Weights of a small mixture-of-experts language model, trained from scratch on English Wikipedia: a softmax router.
Below are experts of layer 5 (counted from 0) of a mixture-of-experts language model. Rows are named router (the router's row for the expert) and show model dimensions 0-255. Each number is 128 + 24 x the weight over its row's rms, rounded and kept within 0 to 255. Numbers have three digits each.
Before each expert's rows: a language model's description of what the expert responds to. This comes from a sample of Wikipedia text that the model never trained on.

# expert 4
Description: Opening quotation marks, brackets and apostrophes, plus the word piece right after an opening quote, in song titles and quoted speech: "I'd, "What, y'know.
router:132139138098156137160114117117131162089153132161098152100108149095108078080170146122148128132129160104105095091099135136142111177086137073130088138091151125145149144116147161139107104094113105147125113085123105141157158107107129119119103129080136109138170111175163157119167092141105111121105110129135136152110113128126139123138182123140102143151117146121135146145127147114115120118143130156122109127123177082116143137159114154134101157145147094144069113132161119155109170081106112160113147154118157157123118131130115143136141136136125141109175128129135128138119126124142090115123136103124139170141117121141123144134149161087174101114134133116086127140145080153137112119148088160155156143121115065075138131128145137132120158186089145140107141090121105111197085117102136

# expert 52
Description: Determiners, chiefly the, after prepositions like of, in, between, around, starting a noun phrase: the, a, The, his, its.
router:148102131097135127131142105140123123113177167139150135150119088099143123089163121125145151140151177136175138181156135164143158174140144119090134145103085152096150108132133137117144147130159134121119104163126136143112116106143086112107138154142133161157120132160128125139130159125130117107139114113117122082170157163164088096143141155168109134083083091121108096114087124135144090134133135097085143093121088139131097100161151110147126084081149124156158170165108120110111148146123084141146128114143159170151148143146151138126132162108118110127110109147083114134112136138144075124180113102123103140126109113088148104130150133087117160131102114091124113096093096134135144119148153096117112124150148073096096158088157109152154135137127099143166104112098120153110128117136105

# expert 6
Description: Verb suffixes and common verbs/participles before to, by, of in prose, e.g. alluded, adhering, used, due, moved, unable.
router:124139124142153131123099157110155106104127089126110121151141159147108132078176145150108131112126079143170143149149135124143102123137120152136130133128145110084167122112124180091175140154141120139140106157146122114109156126137154121140147149159105148136110143169129168127122106109106129151185135161117098104166096107089116169134089172110128147148127099124144124093135143119135185141104138158150153091136121102128111116096097119157099137106115112100081085130137132098129112100163160069123139128145155139131184142136126097150142104188154076104135107095123135142112150100173157110139094189121089146140147131106119072138122105130140092125113125127164117145118166094156122138104106123134128115109136122184125167141141110098116132153108112142125178147122141131109149135100107

# expert 45
Description: Lowercase word-start pieces in technical text on boats, engines and aircraft, such as f-ib-reglass, g-auge, s-loop, kn-ots, ass, prot.
router:142150173160129134143112137148124155124064133142122174109121109106108126153089138113118137142104172153150124116180125133133117120125118111116189106162124149132121086118164113134138118154078113142171128126136139078146146133118123130137117161126093111068195131107139123125162150171151111109112144136110141145110129095098113091140115146146132146099138144102127138124138170120098179132105108123124129083179157145129151110114166131126116122130160132141143111122138170143115135119139115131157140105153116116150121131137107156122109147096111129094174111123164148096111141134109078157130107156126126148181080125111104147133149092101173118118102085147123104117149111141132119132112101162130108132096118107150124104118112143116139192131126101126084096135195194121182125155145148

# expert 19
Description: Commas, closing parentheses, semicolons and dashes ending items in lists, infobox fields and citations, e.g. (m. 1921; div.), ),.
router:081118097111093114134154083122114158103178161077106133097171151151124123124108119119101135114143108132133142140101125103134127112155160154132111106107136151120125112113117085171098134097142099109135129131152119121157114119152150112148096145132131142166085115103116109122120140185121138157120120131150148120112153124130134143150104154153070098107103149145110147134149134155088107096131168104152161140136088109105088160135165162161163133167135151092126166122116118140132158126149127148106109141105151117141126180068108139142110158111109162142103139123169130118107143113108139089108168092103109123109109167101176171109152168119083126086110107070108152157139123144116122115132143131102071156170145158120142101143087169097140126168125145139112117119128119142128095129127109

# expert 37
Description: Early pieces of Latinate words, often after prefixes like inc-, un-, re-, e.g. inc-on-venient, al-gebraic, con, ass, recept.
router:091146134159149126125120117085127115120091078127131185100125057108151159105122153115128113119119132117132156135140131133121155105116108134143169101133124143152125095141105151110147127121115122149143078159138114061138157152127101140138133100119107131111129143117126105127152108084113111162143138137135120146133079076104133086133157147133130131125131094109156122124164143117122151114143101129123106143126123136113115112130132127118148140187118187152111114121135092161135106094134142127144166108137087174159120105150110138115111134169112114133150155166148135083181157088094117142093103193135138120149110100096142124152141083126154104120123102110141114121172133107127120122100168093124119110135144104192173182101123145084147169107104093128103136184151153115142137119109127

# expert 8
Description: Pipe column separators in sports and statistics tables, mostly right after a number or name, plus semicolons and === heading marks.
router:128100116164112161122133154107156124141129151132104102097113113085155105157134135130096122141112146099109170104168167113102091082156100132106093097086110106131145144098119129111115142110160142120129154127153108139132149141152158111141100107138125093153079101102085095089124142139167134158092097131166096149139136109128133155139111113155130138128109079169090114159112102138121077119151175121146156118166141098118133082110177155170133115104149153156147146124087138111149127158136113093170124130094146174128145130121120144150114137129132128135119131115135141123130127134112107105092140103121178177112117105092154165137131159157083148133170167098114141120128128121146117112072113117117109116170155146090152149159161138146121096135123143169090156107122150103131102109099095

# expert 61
Description: Pipe separators between table cells, especially after percentages in election tables, plus markdown table rules and == heading markers.
router:132116138143109168084133145107114118158113153090117120116073087101138111173124127107089148130118160102099171111141150133102089094159104120085101131106158098137151146125111145100079151088150152126135118171148123153129150153171150096130134106165112125164092091091126119088110121161148143119081116110145110130133127110119125181149091136145146141119080090130103114137099102131117107108145135130103137127135166158117086104138167109134168112100162155154187145145104139117157155174142130111142077168118174165120143118116151133133149149141166138111134150148123170141163137129107107140125127098121157172122138124127117149117137138160083114107124164131119147136115138175151110140076137132128158102132162127103126126154128125136146102132135130148092114089117117146115110118075087

# expert 10
Description: Section heading markers (===, ==), brackets, prime marks and infobox field words in sports and biography pages, e.g. ===Club, Preceded by, Born.
router:138135133112145175156126140154115154124143119136120103159154145158109143110156112153137135130183170103100106105145107138111119124081137091140112175105132101170168131107156153137120079109143155133097132108113134119190108103117166172096113142074115146150160125124163144149134117140114153165123115122156099149115100122168128102138142119145121125157120177154119170158135091123118108100152175148141135138108084133105180153157107140140132128138106112111113092149135101139134151147088127137152115164144143114130092131121109143168153131090151137088133148120161152117130131145164137196119153100108080158116104123126126139124192146124169119097104116143127131145121162158133151126131105105097115085115165114138114155103156104151155173152123146093157113129116072115148109119132134

# expert 40
Description: Pipes opening or separating table rows, and nouns for media works such as film, album, episode, series, drama.
router:125107113108098121159141113115116098152142129109121134131129114112106138127075053146124127130161159087108130135102152115123155096172144145118108159112129097114157099122124110116155114174164181135086152140126097135160116094108137139113125173109178127155085151089134095125147166106182089141140105132147104138133119166123144120131123104146138132164129092149098140143117122139161100105113149145148134119122113089136129137118141178117123082139146129139153147194121141173122134114078140165149115155129172149111134117167114142117117131117135156096091130084160134135085178147130180075159151129155137114142177130137155150157137150156127167141105144160132119136133130090086173146097096119123121133109138116127110136124151137102149123157132106128146122112103106099120091143131089

# expert 11
Description: Plural suffixes and plural nouns, often before commas or "of", such as -ations, -ers, years, people, students.
router:101150125122130160111124149076140141121099147094129115152118100131188153090099114130124122127109158107120095126080145166120192133173099153157133122155087097148181150108130168126126111122110104163186103130105138155082172143128135115148167121091106142140121144149137124109120115140141129100105119120133131084132156128148089095148110101083126136157131158138127110147116104126126143153142104139117123121145124099134130122081124152145147104106144126111092102146114092112119114085162139129152136099138160119133110138088110131135154164154124118106095112120081161101125114100138158149109090114119132150146168128189123121094107137121120139120116137138150187142177121124148113102100067118138091174152137124139152132121107147116098092110108121120152167127097160112115173153173154

# expert 33
Description: Table cells and headings in sports and music chart tables, such as country names in charts, medalist, Championships, Nominated, Best.
router:157108093091121082145136135169096146125132168106141105151169143133120096120085122166151087167135093129125189151114121143122162128140151107129109197127139093128123144118151096101123153132140144144101099160099117114156104096106131150090146119173202108151129146170098086150166165123131151139129123144114110118111131158125148096141164116108135123088116143118129123140115111138145115106115110147121116146122122124128124163119111144144089087119101135121128161108129118158143143156117112091126097159116085140142158158142140115119125124062154140125083160094147118119097135133114183161176122159098132130191148123163118134127141152138113181147095122127148142090126156182117165150126149133131125129148126136142122178085115132177135141136127127083146133129117126152128153117138140

# expert 16
Description: Final word pieces and words naming offices, roles or affiliations, such as Adjutant, Procurator, jihadist, President, Democratic, coach, director.
router:106122142178139105084144131140135121125103093101132116173144142151142132077113088139113169110127138138102138083139110136110134150135130137097163160107105135102116106141129162119132126171149142141125147147126156145048125153179121100189157112110186164094131142106099123144128133130147146135158123117118124141093138154128134129126146134147131150131126155154147136123124098131160143157137142127132130169124144109126131119120130115164118134130066098095148137075121121107119138126121149100129126125156150138193124179124161090118163101172090133189110155099129125151100145089122146138143104115174148155126184179141134108132097145112126123152138166114145151132130141105150105125092131094150136154123085147134153144127132114118110075112123076123178152110105113112153165107101144

# expert 57
Description: Nouns on releases, reviews and seasons of albums, films and games, such as rating, score, stars, song, released, season.
router:097112096138134141105130094078150132082133083085088096175123130157087119065081090157150099124147108128148136165116124169114087139124147154118142145181142124138147119115149132096117162091138150144113111120151148132146115120127152170148108155084131131118106149133112133093149108123135150137134143142116139148106100135128141105135169113093136137124177150148142165137127157132107145106116150162108128101150107135135097114096143174147139160054147161094116121155172095119131149126062083128125124147122143137091132146155126150129139118156156142133141126095133140124150114108165191136139174126132093148122149147140095089106152108100124162133099130144139099144128150105129146141142101165132093181147142151146143126106137157137135073125107096091138144144115125117108125103131119

# expert 56
Description: Short middle pieces of foreign names and rare words, like Twiz-t-id, Tom-or-row, gu-it-ars, Kam-ig-ami.
router:136145140099116096173118105118134128088099138134095125117152137167118135121104112117103125168168107123138079145136140101131092149151102142124096116097113121131088171103147178110118144155104146110162146156129136162070115112103145108122137103158108099097125116131128096151085110158129135132108122106143128143158145101120120150070149107146129121159171128122160094119119160091112138147155148119122113143093161095116115124078138157077147130113148143131131105104130117160114133153098128172119150132158103122099154087168140165093115130116116127126064084099115115127151104119174152117113107113150140149105128154149102127141144113117177098149144118163129147133124159076091107143120136120143144127108106081131171147184161101148156066136127136153155126127147142140117115108176111

# expert 18
Description: Pipe separators and divider rows in sports and data tables, especially after numbers ending a row; also words like other, any, again.
router:129121124118078156105125145113125129175130135083128124127102096100128112166137135097094108137112115108132160110151134148126102121137121127085111138128146136111160133145149132084083144080132141163159133150123136153114148159164156088131075109166113104156080086116127143118080119110137135129132120153168099157123135120115138171131099107125126130116097087140139113152115108140107109121163155114112122108139175139141107109085177132135131113084173159184149165111115143116144151173125105103127093125125178158103168173114171153119115128169150115110145139181105174146142116103118139134144159113134149160123132105089120139136102147164124141123130174129125132114156111188129115116115170099106160106160153129095121109150129117111127122141121123144089093101127165134092140132082098

# expert 3
Description: First letter or two of a word split into pieces, often capitals or Ch/Sh, such as v-ibrant, m-alice, Ch-, Sh-.
router:123099112159112131158081119110136145128125131161120142104104150089118152095161117126137120110107127132141119139134128144157119170116131097114106146141128122138122122137085141117112111119122095134174118109108140133167124122115106145122110110123109102105169106141140147146110139088113110089112137150133147094098129128154125066096106146174069122145139144099116146146116170117104134153095140179098111130185135098120122077172151149117136116140146103147143137114154130138098125119135152093116118163135105120101104103102106139121115108123154115114165161174104094142146187146087082093100098108158096111154126138172138143151074079132147116103126143114114143108157136159126131154119117103178168137102091074121104144125090169145140138122169129105152119140210136135121118155123147

# expert 42
Description: First letters or initial pieces of personal names and initials, especially B, also G, J, D, e.g. John B., Lil Bub, Garcia.
router:128093151113163146161114107136155143122110137109107099100101161091126093130093150109106124135121103157128118124134130133142118133105141121151123075131153093137134106139158116106117128142107103123144133139126128112116094114129134165126164144120108096092180130142160173141128096141121160082109130129113134163118112095115160103122092155156082173141145161078132126133091123120135171123078069140134143152164178108126108158122132109115137160149152083175127110149121089111118110162161079173118147144148182152156107101118127132103074123102171112162157097098071109131108118163136100091105149106130151105107171152135117146114113128154105101127110112138111128138115107126114135119125103124118139153097105111101123135114133116136158135112145114120146149126222103128126142101154126

# expert 29
Description: Words in opening definitional sentences and headers, such as known as, born, based, the, "=" title markers.
router:127081138144136121121097140151134116159146112098176170165125152143128087113152106132178126156167131159131128120132113090138145129105156112093137135132088179140147127118110130177138104123148145130095133099113159142178115182161120154131149146117161153132131116080133137141140103129135135141142118114098145150164124130112152155151124118150142113089085126134099113135129151153121153172153120155143093105136087109123160135106114117121146140115165128064166147162117122113130114118143136131143097115168172090090134099138162116117129098095126140165100140142119131131106138134138141192129123144105107108122132129151132132108116121091116173115095144120128091135069136165087115110144176121102119152107153136140127150092144123147152158162142154153166121148112105128122103200174073

# expert 28
Description: Opening parenthesis before a number, date or converted unit in infoboxes and tables, as in 46.18 mi (74.32 km) or 271 lb (123 kg).
router:088105152134170134139115149115114135111115157125109118101112103135124113128125124124122178133099172126114107104088151135157145140113123079162116173133130158181111148136141142131132109099138112138096136089126106113154110134102110088124179174113139121158132155120091135102093138119088132099106107139122120141133151135115151140133139103148153159086109140128199184124168144112123122152159107111178160166087110126160155137135134155111166139159152142116103094173117130132118112148103115125141094143122147161132107171099132145113158113129161122090125152107139164130094130119122104118120167088085147159113079133100136155097137153141126113129160128126123145101136158160136123132192096113091126108103137130096095159148125109151156103122105158106091089081106104109115128171154128

# expert 0
Description: Closing parentheses and brackets, especially after birth dates, plus years and month names in dates, e.g. (born 5 January 1996), 1891, July.
router:132094085138122084106131118127122157126150101112108145089121183135114107118103155113146129146160102118134140126097137097124125129142126142109078113193118180144117098146105110138132132108148128107116107117160133109178141161133136119145116116133114121120121101136167120126100093146151157157172120121122152100126120120142116135129083120107081116079156174140133101128118139133115124156169160107138168116113091122134143158170141158098137143120114132096146155155107111107172135132174122129100088140109126103127145152085121141120117105062138150138156138128138132161129118145070144103104102104093109095084086117139102145121154155099120159077105139132137122147103138129098122129136153103077099111159110179139095177166120140124103186145100174138112142146136111132121118121100085

# expert 55
Description: Common nouns for buildings, places and facilities, often after the or a, e.g. town, station, school, laundry, clock.
router:116137156158132149108121128137119159157087091097128135164096104128108145149077095141114183118116128140166133127149117154112119105157127113111172097136105149094142124127129124133175151184112124104128124098124159061119131147139127113143135169084157185078147104100111117115139157144149086102126148131130117131114139122134087088133118111113130122176160133146126137116159156141137163134132119151094101134124129116130129093113122107152138130111094149118098116147148126132117166078120167155134160121146148105153099190129124117120138168161122117152181127152150109130157133096132099164168116150153140110170166162152117092144082125096141152131096103159141130125069090086163091128131093133132112107109134135124134115100130150123075148117150105118140118141120148157124169158150128

# expert 58
Description: Abstract nouns and noun endings after the, his or 's, e.g. the nature, character design, civil parish, etymology, life, development.
router:092160176122151153111145148083128148122071112080155105166088135117124140122096123129122144127110086141151142151154106114091167162103095139146121154126111161112145132133126132089181117107132104118127163102184152134142150172143163153111134111151168113139138104097171099117105116127139108129183137126123107154134158168194162124119114131138108165130151114125148122126136131148149131147137114137132100136123108169144091183100134122149100162129112136112120134136112120146158151123108119143120121146167118148127090135101143123097147138145132123134143111123109149178119148135139139137103095123156159087113151119080116100113098105132112180140121112165159116112147110117148144158117152140121126109179137143132143047058135135090126105113111128073119107159120109127130127085109116